From a checkpoint of a small mixture-of-experts model trained on Wikipedia.
Size: vocabulary 4373, 88.7M parameters.
Experts: 24 experts in each of 8 layers, 480 Mish neurons an expert, 2 picks a token.
Training: a variant of Adam for the experts, 700M tokens, 5342 steps.
Below are experts of layer 4 (counted from 0) of a mixture-of-experts language model. Rows are named router (the router's row for the expert), up (a neuron's input weights, with its number) and show model dimensions 128-191. Each number is 500 + 25 x the weight over its row's rms, rounded and kept within 0 to 999. Numbers have three digits each.
After each expert's rows: a language model's description of what the expert responds to. This comes from a sample of Wikipedia text that the model never trained on.

# expert 17
router:485503483533529520507510560557456471472539512469491564447493480507524519525491501480527493491452489497463512500524500509474504526531524499522483478499460501507478487533513527549519483502501486
up0:466502473460477487496472488471488459507525498497492418519508508489512577509445499516450524476475509467493545500516517466487476522510496550540494497553532500507497521490515473504498504522496471
up1:529508509564501490491521502459523508513528516515485518503486489499511490500464513492526492488463503478493488483536500527479499527504489492482506514550481498526515477520490488480455514493508496
up2:480492517471497509500484472506508503496484507486501523521494520504474527503543489508495514473499493504455507522537478504500495503474505461503516507491500476503490447512523512474521476522510481
up3:540486527487504483515485461526491504486552504561469496498490506495484471462481521456539521481462501468522524513524518523457465518525482518499478499490501528499485487526511507470520494517538484
up4:496497510463456456521512509508504536545529535497500482518503482519552474461481500465519507517458514520458510478499533471464495492540487498515530492513560518497498453521508525522491523502488475
up5:521485494499503491499511478503548466506498508493498481483486491498531522493499491474479494510486555558443504481546529504478481517526510510529517533453510493503520486480485458502483485541482475
up6:477505529482500546501498494461458468484496514495467501514538526495494483461469510507505528518506473462496510487490533485500519516524500546505509501484529505460484510497502539479539507472535516
up7:477525508523494494455428476488509499511501499538490507495493513529467485450453506488525523504488502534493439521534497483523495538454514497485523460531494481493508476486508496469515491530490501
Description: Pipes, colons and dashes between table cells and infobox fields, plus ordinal words like first, second, third, last.

# expert 9
router:474475503490530469503486456501514506496524494460482551513541441476512495514469515525484465447421455512507512518484483519475478490489516488500444481467514483535510523506476556524485491532508523
up0:493471527499558492577510475489519529513502513534529503518523541527475424521526493490461516504460484518546488466502505469452508511449503481498495462497502488513509465501559512454516508472508473
up1:487443441498520508497481501537514491509499513487493497499516528510530515499488534486512534510502518544482519420521512516500487499487499519461512531554516518535509492533527474503477477528491506
up2:504506525483505497456534574465545489490514511462545505473527487575473513485499418501512503523479466504487520492529492472568526512487505507525489496462517523458507487532502486520543502473506531
up3:487497489456477480554532493507529490494514538466499487534488489518527483516501493478495506501445492484510512482491531482511506506484498520577522512522516497503518524521511509468482506453510494
up4:494508524480507459465509515528494511515500511481515473523515516524484518463518505506530547452504496515467477513499536486553496511477493506501528498511501482505540481511534489478486485482473523
up5:542501504477485459480443514505489522494474509483475507468525503488502558514504475489537462502490482517545502519506488480532529493498541483472499443537482487491487464489506520492514495543511544
up6:516445476510511484525473498524497472526499543475464484576515486499435457493513491500572479526490510504510484487468515517519498524508493505473494450487504492490512509512505515462456523532460536
up7:492487504488480498536555525466476509503468506505475473476520499508471504501496495459583543502486524487489535495498505520487500481506493484481488507531505497496522515498511481529452515468514503
Description: Opening parentheses, commas, line breaks, percent and degree signs, km and coordinate marks in infoboxes, taxon lists and location entries.

# expert 2
router:521496509539512500497495505524514506476515501536507456496516497476518540501488489467528480507410521529459533503488528477515492511504497518461497481464547442523508503469469514513515536502481548
up0:477475495520498505481523503512510486510481514485486495530533530529463480471510496533520492510511500474551491520512490521549509493529531535485511465492476472474512513480494503470505511498479510
up1:487528499487513498499456517574504487512477513561473490513480527510451501465490539532559507456468442468496490502539494446484507512497527505537505515517470530492468483501495481474524524524456498
up2:543537472476458519455506484469511479508477514480466455470492468474550492500422479483469495550508494467480479489504526522509533495481500490499503488493526534451536474522475520510520504497478512
up3:465495492449517583474527493480514485476516537510511476529525530503510502455512508452514508511498533495489477525518464443464491482512501510529503543506499529482520538499484466477472522424522499
up4:529511513499514515521505513522531508479457502505495478505510489492477541486470510515543472509427497494510502509482536480506531470502530519472534510513483563492554516495519458487501507543482495
up5:504505507460493507492516522512525548488445516495476488537518494459502531511479518509543452465480487529501519486506505486540535512518531502488527450487475457477546468516490482457539502517508546
up6:562502573497448510471486491512508504540479498519517421513513493501532498530500532487532490435487479527546465508507501500474487524507498480508519486491457512473577487501499500473448511531466501
up7:523490501502477486512475501511505442505480501506500469514477480484504532490497498493462467483515517512496488425477544450533471534497489467507516534530486508436494489513495460497521482483491505
Description: Function words before nouns, like the, his, its, in, of, after scores, plus table cell bars in sports and election results.

# expert 19
router:516480491508526489458512497475516520523509610490498489513490521514458523495485461504493519490553500483505474508524492470523481508501479492503475506498503460487496511507501487500490494452487494
up0:496505464499520493514539491482501484499480510485441539501493506529500505506496430462509454479495484476497558530453532529504502522537515483503533507503505513483492501511457498514542467518512452
up1:475496534532486487477531489491515480511458492506546545484478532510521528506520528492510476438496502491521475486490510512518499509541500456496519497539503474483480501511502507501516463518511512
up2:456506513527476491488494489483541544494456472523496488524522532504493521443507457486496466522521543506503496467494499517509499500514481539531485490538497507518513500490497506493469530503510509
up3:519459481459537514532508492480472508535503482509487489466541519505474503454479481473509439531475453511499553485491496507486541507545519540486495487450476448491481512469499464498538484525509473
up4:484496481500459505531486488481515514513502457523502538472514476472547484494478497517524501471498520514531503514464532508521509510553439471509496485526482532490490508537512524496524496533457517
up5:493534459491496537462513464515476500482488502554511463473455493526490490540501448496503483478494509499467510482456503471504552448527497524478466506510496511484501471550517536514505503521502462
up6:533478478513498467539460496471510519515494518501492507460470483481461518483502527492518513516472513537493517532497499473513442476486529438539535487491494489468491527479499498513504522535510460
up7:450506510481497526500482504498519471533477480485455516499528517518472459553552472524516455442481416494488476492499523492462512517499472480438473489534459490527492509479520501473482489501511506
Description: A single first letter or short onset beginning a word split into pieces, like d-rew, t-akes, B-attle, K-aal, often in names or transliterations.

# expert 16
router:497540493497450524502473482464527526469469421506494554469522493467523520486499483497485516513516488525487481489495521481503462467543497478483541507524476500490487507481533529476472510517479507
up0:500450483498496465506512508530508549444462521509456520516502511505511460500430519479516504529481492508495526521476525517516405510506501533516490501528496529530458520512533494494517502477480482
up1:475525520528532525469492488545522476462518512547482519513490482497423472484492506466516457488493495474483439490490505506483508493506499494512547491550504517431480455496488490491528513489508510
up2:486530507533521510494504514488501484479494513510478525479489502514491454490501523490488519485488536495498503511544484513514491503520529503562544488546519513452508493501506537512540484528529537
up3:475478529465493513479463507527489508535530524485491490502506548506510521502484472441464486486458482482526536469526482537489478507489467512501523507485523487500527503486501468460436499486495516
up4:526513480464479481494467492499510546480499512535501505502557542508504510454478523499538510506507474542491492459486469477542469538505483499508511511534506483505522506508514475487562526447456509
up5:469474471527512480485482496515488511524492521504491494498524493526519514462524501514539465528498514535490510491474526493510541487506512515495516464500476483511512449488500452477517488532473519
up6:468479518508495550482512506496473500534504512539503474512497485513521497418482497507524517509518524517518509459447533509528480500500508475501523518506514500437523541489520512446489451488495542
up7:506478520473471504528489489517499518496489520524486506529504463517522510464546474540501489526497526476503490514520498534479486499489495468512516505504547477442504494507545475473467506490504456
Description: Adjectives and adjective endings in reviews and descriptions (different, great, -ical, -ive), plus periods, commas, and, but ending phrases.

# expert 10
router:472503502477504502440512472518474532482513582480534439508529514477482505462513495541492488510532502526509494451487531521554518511474553496495487478502480495500548491464483494514486486500491535
up0:485473510525474490492478497501514476536532524506481518475498526509570486453494508475512508483489507526561486490427483499527512534467479535489509502499535486458502495518468557511509515488494503
up1:505472506501507535494475449485526482531471528530536528497500491528483475450481478482499482521486527485505472493464478455532513523493499493520522521509553449498506491540533454481510513503524504
up2:508526474516546493474498491481485482471506531486493493545580476502477603478563504461507514462495484524508510486506516515517477506512534510516539441519491524495499501477509475509522477522471480
up3:478495481530484552516503496498520519459523494504528487505484529503533471463484532480504427522498527530525498522519506565527468524535529500474538486506476469507507553514495469497528546507491509
up4:522486507538465501515486459478555469488478546462482515487516504502507513491511515483522471502480477495478459448503515521517502549543561525535538484482484488548478506552513509508546505511461494
up5:533510539497471457522525504514540496486462492492528489447506503509495497451524524495535478493490574484520515470536452499500493533561448519513506499468473512480515502527517515516456505504490519
up6:568530494469534456464481493507535472497477517502505523480509538497528550506510486479476518468494501550505545500487478541515513501507499498493519468485504519535483512499475497542481482497509545
up7:543533472494531439510504490522542457518494515470513509516462545484485504501519479492519495521478519495551507493439490491527493514506528513495496497499514519456510483482519504494518505499470539
Description: First fragment of content words, often scientific or descriptive, such as cop(per), col(or), sp(acing), Ph(ylum), pe(ace).

# expert 14
router:516454494528541540511512485519534490521514539513499491545468500523494477474470533517490502484572485539519493477506488507512511508484471485521511492465529486509530513514506533507467534486510452
up0:539496500524552493493460446541476485509468519513526483514541486544505483533503523481489467472468508462533488522527544468548469494501513450480472528531487481499495514555451557472512488479460486
up1:500517482522500459500461498482523453535488502488517536514508472508501508490507488491468499484489506532519527472485481490479506495473494475462526513517484447513500488478499494476508548524482495
up2:467492554511489532483546525489507488478473485537481534497510511519523459509457467493537506525477490553497499512486535516499512494460505479491532457545437522434511471486541500498530486501518498
up3:450468508521455486518499539498535478478516516515467508494479504495523493485484511481508500458519483507511455519504506481462508538444461460552504522513452494526528477532538505488505472545410507
up4:490446457514532508487516509467454483528449524494528504491501439487509497437486457472484513474464534491430528489512512544525481501503507459539521543478494518501493474511522522505482503552501478
up5:496496553503517505503449510564505485477529571467504487522525468481512521459499470505551467497483468495454502508532467498538478540518509466524532491531487509504512552522505503496528512485475496
up6:495504522441518495474489529521487491499540542466464533534493483504465524513499508481473495480501533497484480502461527521500460505518529508458488485531484512513503479524453505497505522534521464
up7:495522479497513501490473508497473468504523463525506457472532496524515477465514501503503519523500518476489462560466553442521519477497515465518494508539537482533525478517508507498518547466497500
Description: Middle syllables of Asian, Arabic and Eastern European names (Zh-ang, Ye-ong, Ku-q-i), plus modal verbs like can, would, could.

# expert 11
router:513504503417494478492493497476513493489504562528489464515496507511484485536485460547519496502497469490521561561479491514506519462498481527475478522478494505452486539516504487557559499515498497
up0:483471492498532477526479470468530499492547498549506439473535492524549470491503524495523487514490539483482551504518467513517506463552491496543507506485520442503472406487492472442514490511508481
up1:509510497521515522537491461485542503480506480523470518510474450478531518501525509476504536493477492484536506507522523508498503541466508548501484491498492511448504503488475509538517474534437525
up2:564530500503481515532520463425502497534510527483498493495508487512471520472488498511506512462496488483490494501526462484551522517488528480479464451483488469541489489507523490506459475509488474
up3:520464479502502479499506490462463482529499500466495513488491508563486498531519511479502487480487552505509528502488468465534492536519536463515520480498510523478490505528505509501515466508483523
up4:555508538494489545463503514489501526480514516501493516510491494492482519475523493488523498508456480522510511490499487495486446514519484494530537461526443503468492467488471476519501509550517507
up5:481484524532503489481526505492557473488507503502486485502480481553523524538484484461477480454468519501504521525561533500502494534539494495538487525470505497459491526491474480493503482519480509
up6:485472499511496517539505515537531478473524506573495504508523526528479485481527504497485489432492523525495451446499525467512454501489455510500491442499523497475491550476534474478511459497478528
up7:516475526482500486518481476499475513478490567550455539522493495492501525514501495503514533441484483478512485486480470484541495505512524476514472478508478493510530477506490490537474474518522510
Description: Blank space tokens right after a pipe before a number in results and stats tables, plus some mid-word fragments like el, r, in.

# expert 0
router:462522525448549505504519511464514524467555530520484478550489508464482502454480498548446516514530489499512495465486484504483475494500501496530513475539526501528508509528514498478498472438490516
up0:519445495492563466544485455488566489511459527449490506491496514502466493474512528494533495514486509502478461513507480456500513486484498470499470507469478507474496486504505506473499473477488506
up1:501547512506455478497482502495487493519521518544475488501499488496525509499506469499460514489488504497475483521448514523486464495496520499501452513510459522504479512491463493498506477485484501
up2:480492501500488465478502509527477484514495482482532490539535517498512507492511503494510476506479484532477506465504461489494489527522556477507532457536481498516476488514520533480507514492473518
up3:500471525535489498535542487506523519516456473506525533488519538500520495506500481488458487531477505511480466514484554535518533465480528544511469528502464493471513517458509508526461511537514490
up4:546497522480482513475473503502489474528455496526513504514537506515509531483482515483491531475471483506511490479553458456539473465493487506560484486504460509531465511490450511477510501502520512
up5:544495482488488531521509516528485510467479463492536496518450511536493494507535481506518431475494464497515485501525492479511449468508507469520508519511484450491522530477460494486501504524528496
up6:595476498496486448546494485510515496501509496472553492459493481540474477461464495492542479496482475497498463470506512505539493520505509486510537492504474540491489516475494508475479496502497491
up7:487485503508536488483560504488550513507515546520452492519520481500488535503486522513511468486493490486570521494456465486483493514491497485482525506505497469512505482492519498495484508468510516
Description: First capital letter or syllable of proper names and titles, often after commas or table bars, such as C(ypress), Br, Mor.

# expert 5
router:505495519514504501487486471449497498490502478496503555471486522534472525501480486475506471483469483506501483507482497495530497506510491445507527556503522520523528521496503452513513516523498542
up0:493504504531508452480508507515494492526489513519498491492527489506506534545495482476534464510463512486522526540518492505524481504480510521482470501507485459497476533499500494489539490499495512
up1:488551496517453507493503523464530496529461508528516494470524463482452465526515491499500492523491503498538509508497508527553460491517530505559551444515517487539514476529538525510529474494501496
up2:475492513496486484534525544480483478502530529506434476502523499499525527513484500524511509477493525482522508511488494461505480479529473477461524520516506530452483502475489524489485522560496545
up3:504520537527472473526510444523547481493521495478498495522457495503474518489488513498522441439485523511477453524536533498535477517473513483500524514496503512421485502513481521503531485532479488
up4:480468522510529519453509508494542524453486527466524453507547536528525474479496475510537520518497515467525485468526473493449495479502513465471489503508486480523530496531568485517544547454433486
up5:481515525473479537535498483503511524522497510489535473504529487509521510448508482507534493479485494508474473501478516501564477460543513496508502504514513497497521568497535503442529529460469501
up6:498508461473490529492499485509527478502506481473509507509499483517504501505515490447555469490469477496471504484513493465501486501548543528520512461533516485482518524507482523454522495487498511
up7:489493459496461504501496502500502487534486517461509418524507492505515523483496528557496451476510516533503524475522505511485498498565465495534516530546492515489492483527541546515488484490460512
Description: Function words starting a new phrase after a comma or verb in biographies: a, an, of, with, by, where, when, because.

# expert 15
router:497503510495499487514542564463479500491517486493485498546480496506526499494523488507508514480488483463534519516494471478504482499500489515531481489539518473506471506501529492482499455498469491
up0:534519504556469483526504480500543521455531478535542524486478520530476518497499529531479503489506525469487444486499500477500486495467534510524506481528499520502487498513515486455522488477470465
up1:505512549522475503447511499497489478525477505503504544528477516536503491471511493477532447427528443550480531450527501485513512512497472458455477484491464486508517494501456490483485511504506482
up2:545510520511477495486488524487483523527515549465515494525512534520501515514476490467513519487499558516550482521519514441504474513490504504501477496499520473484504504521489512499486486466466484
up3:548502492499458481522539474481490526484475474485505543509561479513477502497485501482506497500482527523501486515515500519491498482543477439530477463523493513496503493561562491493453531575483520
up4:484503491461558489515510491486496517497486534486492489489533479500509476523485465504540515470491468464515519476492458492511490486478528502507474416487505441502492459522507499501576508494471477
up5:482513536481506535523501508516457469481530518489516465466512532489492502536469477471490537485509550477512444467492482516482505498493472475462488515511523491427482468486477490534503498492571523
up6:503483547475546509504474437508513510485503504484527523545502504492520512489507476519504462522489521505528472510468518470501462478525515481513538509488475515473527523478486506490509529511462475
up7:495499509502475464519508494505516489494510529488483517504496469516530461465487541488527454473481472506497532471485489495500499522549523490500434536503478482488538500527505523510516516466529519
Description: Word endings that finish proper names, countries and taxa, like Ostrobothn-ia, Pakist-ani, -ville, -shire, plus country names France, China, London.

# expert 6
router:512492531487510487491514538485532460537494501507499485491522510508515538496509504453506508523505496476476471511524474497438475467528472544456508478493506499502474515516508481492488498499485499
up0:514517502462505469501475497528508499522492497490503492505520465468489513459510482489564464538486499503492495523526492507532515505544494470506534482504531472512510486564496503496545536504493513
up1:452534480518483468515504476530502483471471543525486493481530501526541492498473487496490495507498546486495512495528536470514473508484476508508509486544510490494486488565523459471511502490498490
up2:513504506569519501483520504535518471543480542461505453476488509500492550503482488464511507468483489532493477501529479477531526522542468530491509510494500501446489493562517487504475497499501490
up3:475519512466471515491510538531493472461526511498503488508536508475536506500533473497482440516493548523523492458517496507523455523502537459458570499506501480499483492526454503482495501490483524
up4:507507552490504520520467513501491507506506538517467484420497491499494506498489497500494521523495508516548507481516515532491523521469503497515511539478515494479483460517471538502477529472492520
up5:534449499504437502496511509515501522492528528468498489527527467493485531472503492456573453505502489527501497501513472457521512535502484510480472482477483490492535565485486494518482492523513502
up6:463533503473554513496441514510516474521512510477500507525504453477478464510482517498529478465484486496476476447499505538533489543500477498492494464492513515475514532444493491531492521449538504
up7:531527513487531519474498503542511495498474493509484492481514496477511515495497528489495511532494513544471548505496471478540530491524519510483499522510509486498524488498526490503461458520521494
Description: Common first names (David, John, Robert) and the last pieces of personal names, often in sports rosters and tables, such as José, Maurice.

# expert 12
router:475495519517460534517471454472495486543481418455506494506497494518539542422516490444502517491509486532495514500482515471521537528506532465506478514484495517515507532526497475480494479533496500
up0:547459478501486477543523468498521514512516507494466455530505497501530490506531490546506548458476472532511504502492487482514520524495506509476525459492535494482514495527512503507506477461495495
up1:509473494519513489517501530462535516435504494509504497518540491513489504505519491528502518520505508475504446460472569484488496551463506476543491499466491484489511508459523503452494471468527523
up2:514514494498500486473470525503527488538481503516484515499528542506481523472481512448506480464480492508458506508511488470499495465494519526476502511474487521538462490468545488463481499471471521
up3:534520516451518525491473552488482531468499480517450501456505504491467474505521496447492510507495465472539486457499499487510513473510475519541526492491563505480480479475490501479529510508480525
up4:505456496473571533511501485526465511487524517487485510502517588524527512464532430498479510499500489505508463509500572507505517477510483459508501506509493482508480488475502513518524471476533526
up5:551472511534499512493490461570525492504550520506527484480478476515496532497526466498516480491495476516467491449501525484498494500434477504517518469497499484513521450501529510516487492451519500
up6:541531526534486520468517460521492498468515494498511457497502499510481519504483488467502529472479482528496499449480505443527500460564515536506496500486455504488559503496515512522483514466519525
up7:485470559512520502532571514495493515500529499491465420499534540496499497514480505522542505465474500489502518490496463493530462501451472520473494489488515524472521464447518467519531468482517494
Description: Auxiliary and main verbs after subjects (was, has, became, been), pronouns like it and they, and suffixes like -ly, -ed, -s.

# expert 20
router:484551443521490504456499469512447495493488532453503541505485489503474494495502485503488516507506526490458475497522473504517495544485504497484551524486498541490485512470501536503502516485513531
up0:505469493523523485510509465508509501464484499518514488480528518495463535472485472452492495520499530518526491536509514509479463529508477478519546520501528451496516476514525473510491483495426462
up1:480500563508535518505510437497487467509503518506512486492537563524512544536529491491510486485444509491529517521475457499483507461496486511533530499533490482479501520496511482516480485508510482
up2:464521484531509487556495502464505498524517509490481505514562503497542518474500508516461463505497541461560555496481495451506451534513524490491524506528495491512504513495534502509490476517505473
up3:493497465484508459486494482489521487512509536487487508504541514500488480479495483474532487523467498553505506535513521507489497523439516514516521515504511504498483517525515478489529485488516457
up4:498480488474532513465485500458528470528498518576495501496496464493457541555530477493503512471469494512482467498525482476526493476489517490517458514492504505499486506489463488498485547522489458
up5:505510496493481518462529514463585475473488509491481479516467508523489506523478497530542479492487480468471499505528538483477503492538510511491512487513495487464498464495579485497498508548460470
up6:488485484503551497468509476473493458491450498519539501470513518510539494506529511503498489506469497520549545459494504498501543477516513502515546517508511511468497468476468487468486489487505504
up7:500489508542476507526493506570536498499509524495490474531560486525538478452462514497526487473473523514520509509510561484509506504488510512475535501477486480488533494498536513536531514502467446
Description: Prepositions heading phrases (to, from, into, during, via) and blank spaces before numbers in dates and tables.

# expert 23
router:449497481506486510517487501501521495506509483543506537507522532520512507539527498539508483478538477513555468509490496494546492476531507483472467501492488482492491488486482527462502517493481511
up0:474542545496498488471493460496487509507496541476514479534498488511448543516499498501545536480465530522486519504513485515544502519569489494517526538537491499505491524532521497528473511473465476
up1:531468511526452472474493462489476455469517529472474500485496529574512543515489491487493507477494505490505490480513467495522453542511519507511461490547506516477496518483480467522512448484500499
up2:497463466491508489495522510544510484541524518490425485502504547490535504492519501514519523453491510468496488476532505517486489486514514501507515496502516514466496527532510524549513500496486454
up3:508486540494494446494476526482514492501525518506515469544533498501525497481490532527501512503479493535481506446520541478492509473536495468505526517518518477475481507522510489500473467553504530
up4:521470501490480483442539490495514555532495522502491516481497494498476478478510471423519459490449451464506508489504464492501510516510498511511509457506537493527510495481467497512554472452480473
up5:525509498511490479506536521501528515529510544462484480510520520531529447483496479478504472484460461535522478514578478501454474499441483476521506492511504530508453474488508512492496483526466446
up6:505487525495508521508443483498470521529437524500517505500496498526530545495503495506496491518506500516516503495467492560472466502512494523513534516550508505531470470518456485461493525526441497
up7:523517513484484515501533480487495515508483497489493530466470508543508478526443480472528514500467505439507494556493465516493495485466537518477487462523539492466532487549489512488510461489478537
Description: Opening words and marks of sentences or glosses, such as The, It, This, plus parentheses before abbreviations or translations and stray spaces.

# expert 18
router:529509476506478509519471519538452491485492513513505493507529512480487487492506520499534469559503541446499486525512518491456500491478518553488493539491464530509487500475532523494509477496492465
up0:505494511462475516440499485499489452461520515504536489479492521504486543506502501546484485461500500520492495477509500462481488522520521520518531495496476492529531490472483530480522491521494516
up1:537483518533459571512526458406448533492509493531489516516478538523492542493485488477533478476481498515538465498478481500506456529517501457508472512504460460484484526474477462502535498564467539
up2:486477524522494474498489498544510514496500496554473535496501480515461490488503499485504466503482515464480456492517504517512485547538517543551461522541501505493488486544522504504458467448503501
up3:508493517512544504503511507505476496495439503555470530525523518477490495461465479445571522472493489534533493464525493441529457486515529515515497474525467490525489489511494521497540502527463519
up4:504492534506508530497485519500517508508518521480492511490500492501526508497503508504516468505496486511535504487518483512529465523500498540489540553510499479502517498470491496494525517527501502
up5:489498510474498507531534455501493463460501528480517516508475486516464571497499515485486527472471462468505486533527503527484541481493485477530534481530462490461507470503509523483468462512534473
up6:524540549533513505467511503494504504468506519502509537507480513508510482539537479481544506480478567484487558467490495461500521497518497490463522515508474509461499505536467510457503541529511488
up7:513484514493516493547485463535530499515467508485521521518496481518481523519480511497527497503481470473519502505526508494536471468536500479532457504481498474500477490519571514492508496502484497
Description: Inner consonant fragments of Latin-derived verbs and nouns before endings like -ing or -ation, such as enfor-c-ing, jud-g-ment, imm-ig-rants.

# expert 7
router:515493517480427483463532486508516527490464495512497463461507486487526494502512510504521499534487529507487503490542511516541472508500502469488530496489513530498514516461517513519482512495508536
up0:524454538521508495510498551495464503495486490481483502528532503512473538505519475498507465482499489526539489477483499519597494506542487493528529506520480500569521482491529491504516524515495506
up1:522485480501526451478516488533502496501490526545518495471459483494467518438506537481533500508518510518525489534516489494497500495526472509455512476505431497475510514494528489532484523505476514
up2:498512498521536525508479518488538456513496536553503522489536489459473506536490464479496542465521539517534481475476480502506513478483512478533491477510507464504500494509506490510502529475523509
up3:454479537522562501501493480537499505508522509524483495515501531510527483514528488486522466509449531491506533505495505509542495485515496493541494501515527520515538504510481478520493485530496451
up4:497470526504506481499527465476501537497485474499511525480521514486521549470528519463492471506518500543487498487515496486536502524494512481523483441543495469524584499524488516495529501522451516
up5:488490512508510503530485502512502513494539546482493512495462533509523466507488467466503500503467500540525503497458508516511527494507495478522473470487453463476487464533509522468508501461490481
up6:435472467510510496506501503503525534452512487490482462541546505502462486515468501531550413495496481511479487465478472472553540473492523499499446511492471455503483436490537476496503479495459494
up7:517461519556502489473496477512491489497535512483490483522525488532484497457481497467489474473520513487500508461534482511549488463504485503451475503552519463500532534503503489479474487526517524
Description: First digits of numbers and scores in sports results and stat tables, plus count words like two, three, several, few.

# expert 21
router:494481472476515529525528480511490518515481516509499522469484535501444463518543496510501537459517548477484532474532489516504566528463494528485534497491476520501478457475491462505487474474501490
up0:502536527457497548475546476488525513510467504509490483487502545485439518486504532485513469443501504530469497460487459512477516495496528509479547502545474531499501554519487517478441470494504518
up1:490490515512457518522480468506526520437455483472550524483496475540468499487501446474520502497474529493455454494489460528500484503501507541515498464514479505506501494492546519531506479513510520
up2:582441491504476509523500478522489467518525492442511487490505545522558532511518521503519530489472532517489469503529469491540483475520497536519486463468456479529520483535501515504504507508455512
up3:500463501498535492498501473486522472525489508490480496506475539501495479525544513493501497501465453511504504515529504492543509489469514513482447526503503502472517490458506497556530524508487473
up4:498509499516507537514486503520478431506505495485480516471503540484524517486514488474527512438508473449495513525523503500520531470456521524516533451517501450471511486509499465528453496492521530
up5:508494530502494520503474509513510525477495482502532545498497500533535510477505529484505458516468538494480497538493501516541481437502547467505528463499478516511513520497485510479516496514498515
up6:498507470502481482524458451500483495508495533508475495519491503549486506496504549428482498523512484523502513475513481485528550534512498515501504504530528487511462484499527490499495487550468473
up7:546499526496511515448492507486487456482525496569546510537527510519450560504490490490492507467506501506512518445512508455538517514528524530536518463488457477515535503493479514505487504473509504
Description: The second and third digits of years such as 1-9-92 and 2-0-15, plus inner word fragments like in-a-ugural, priv-at-ization, l-y-rics.

# expert 8
router:526491495513499523497498559503507508538512570497479473555470516481520484527489485515467531512538517472551498506466546509515473500487473515517507467507504476500461502510474480472502496515513499
up0:531483539601484454477484501515496464516464475470460497467484514468523511491476523478512494497505490492462474462496432513546497495518508497517473509470504474481518507518513457508547486507484485
up1:482520455503448531484455511506488514487458522513509506479515454500469511472512480512535502525484497505466482483507529470561526463486502527530509449504500469483539472498500531508505464538475513
up2:523480460525499455482502522515556512418519488520508528484523491541539500536539469484503477475477495521449512525528531551492492471512527523496508509481497519502494515512518529509504501478486509
up3:498515551489470486523527514517501443477522532516435488501477485504523484521497458523500497433486430478513487474523520489487469515507508497444466490508557483499496494500529503507531489502498521
up4:485516534532528504515503476461532506480522504518512488500488522512537492497502516505495473450494508516502515518517471532460504510541492507497495488512492467488499496551468533447442525492495499
up5:532481547503494473506502473523513472499512537552517479455528509513500511545517505528465497501497522494515483472491502523492501466501524504497540477478497545508503476483495498471490508570495521
up6:477489553528525542521532523547546458520494498532475475535506504515494504456502505464510502496493540528441502499536486493532461487501526463502511500486483511486472514505531513458509511497498520
up7:468488513488499529505516511495507399517490481513496494501483502504460565470459484474533477497493517508450484542524494475524461487535520489526521515512484504542491499507532465465552512550482499
Description: Hyphens, slashes, spaces and digits inside compounds, dates and ISBNs, plus name prefixes like Mc, San, Cap and U.S., common in asteroid tables.

# expert 4
router:511521484508547463564475468497481507495509504481516484466484465454503447543518480496523497475470489491480513493517503496531520525516501481558516487493494490467504466483504498519495527499549454
up0:502491547522524492532500477520547497520459488512457498506482525524493550495506514484526495519466495501530511491520472502506542501510483485475525468469499486540513481556482540475513513525498446
up1:499512498512513507506539486520512529470519495494499504513540494509496511526479513514545515502500521501528489505494506528499500490516458462506483533485498518467535518506471493501512518483501507
up2:507492456471481518492552487536488510553484565493492495498491452532500471508460513502493496482479486493537532500515489516496487509501488483505471513512485456471517497532553482533499474522468483
up3:494453520488488540473483477505520443500519499488509522526520488463549512476486514470553531485476437492528494471574498508498478512519511490510480461587486522524507518503534489484497490545493459
up4:486516512484494517537495477531504513505495513488475474482505475537464514532508538510522531510474523477564501472472441474523483476521475485512485556549480445454505489565493521440476523531485522
up5:464506505504508478521514494540481549479488503509487497487502518504499499480511490477540479468467480492499505468482481507526517517525498489481525461501506418458554494576526494535476489531509472
up6:516518469485500458514506497504521479506474503451520511483485491452520487509466502494488504519473552471505466494500544484551490515492515524537521467483444528488503479544505474470511477534507532
up7:513556511547499506481505508493478491523524514532492488543503498495537500528525446506496499511503478463508467453487485487466496457509495517529504504518496464486487488496503486459534500501483511
Description: Month names in dates, plus middle pieces of words in infobox labels and legal text, such as Conc-ur-rence, Found-ed, Born.

# expert 3
router:520504505559532447484510557471543486478505483520507508475510526526546477537512558498496509516475496523477517511487499509501470475492516493518518518533474466488484481549519486481488507452490520
up0:474474508483476520516491497471450486527497506456540538511521502549439486527485472547490489502502509452505509490475476512492508487470501523481477517491487501456542508514496493507496525497503533
up1:511495547485492505520485483490529534534469508530511514493547530485490498480474513500537509524506475566573490476473513495495498501462481532483551504535488519507541528497474520462511499533465503
up2:512517505492512535502493499522482476512519511463493522492486516530496519523481467495496528502477529529499533468497495547527502479487532520503535472514480519528530499508483536499492520481520506
up3:501491534470474535443536501525449501561460514493488533518489476498506506465487473486487515483504513480490499494489501527513480467519489489501483511515549496510529517551488517493460524524495510
up4:496475480506509530514523510495497514478500480540454501494525458493502542491509447526508506492518514496518488493482480492513538479561493475501493479528518492506501494496481474521541486494443517
up5:481555508488481515541475510473498462489502514503517487491530482536513510486505521443512513545482525459492503491481585491480509499441524547512530483466542520454517468563516510525505491472510490
up6:513501511519474473522495495538476480541482503496522474503510473511515513441505488471535493474524486531530506515488522533529469478521449493486553546500498496500473489505497522502475523506484490
up7:476490465516488492460496490534492521492491519533489463558534517471492516481512482535526506499498522504521492459540522488538527507492527504503536483520505457493542468476461523482489500533500498
Description: Pipes, colons and dashes between fields in track listings and infobox rows, plus capitalized title words like World, Album, National, Best.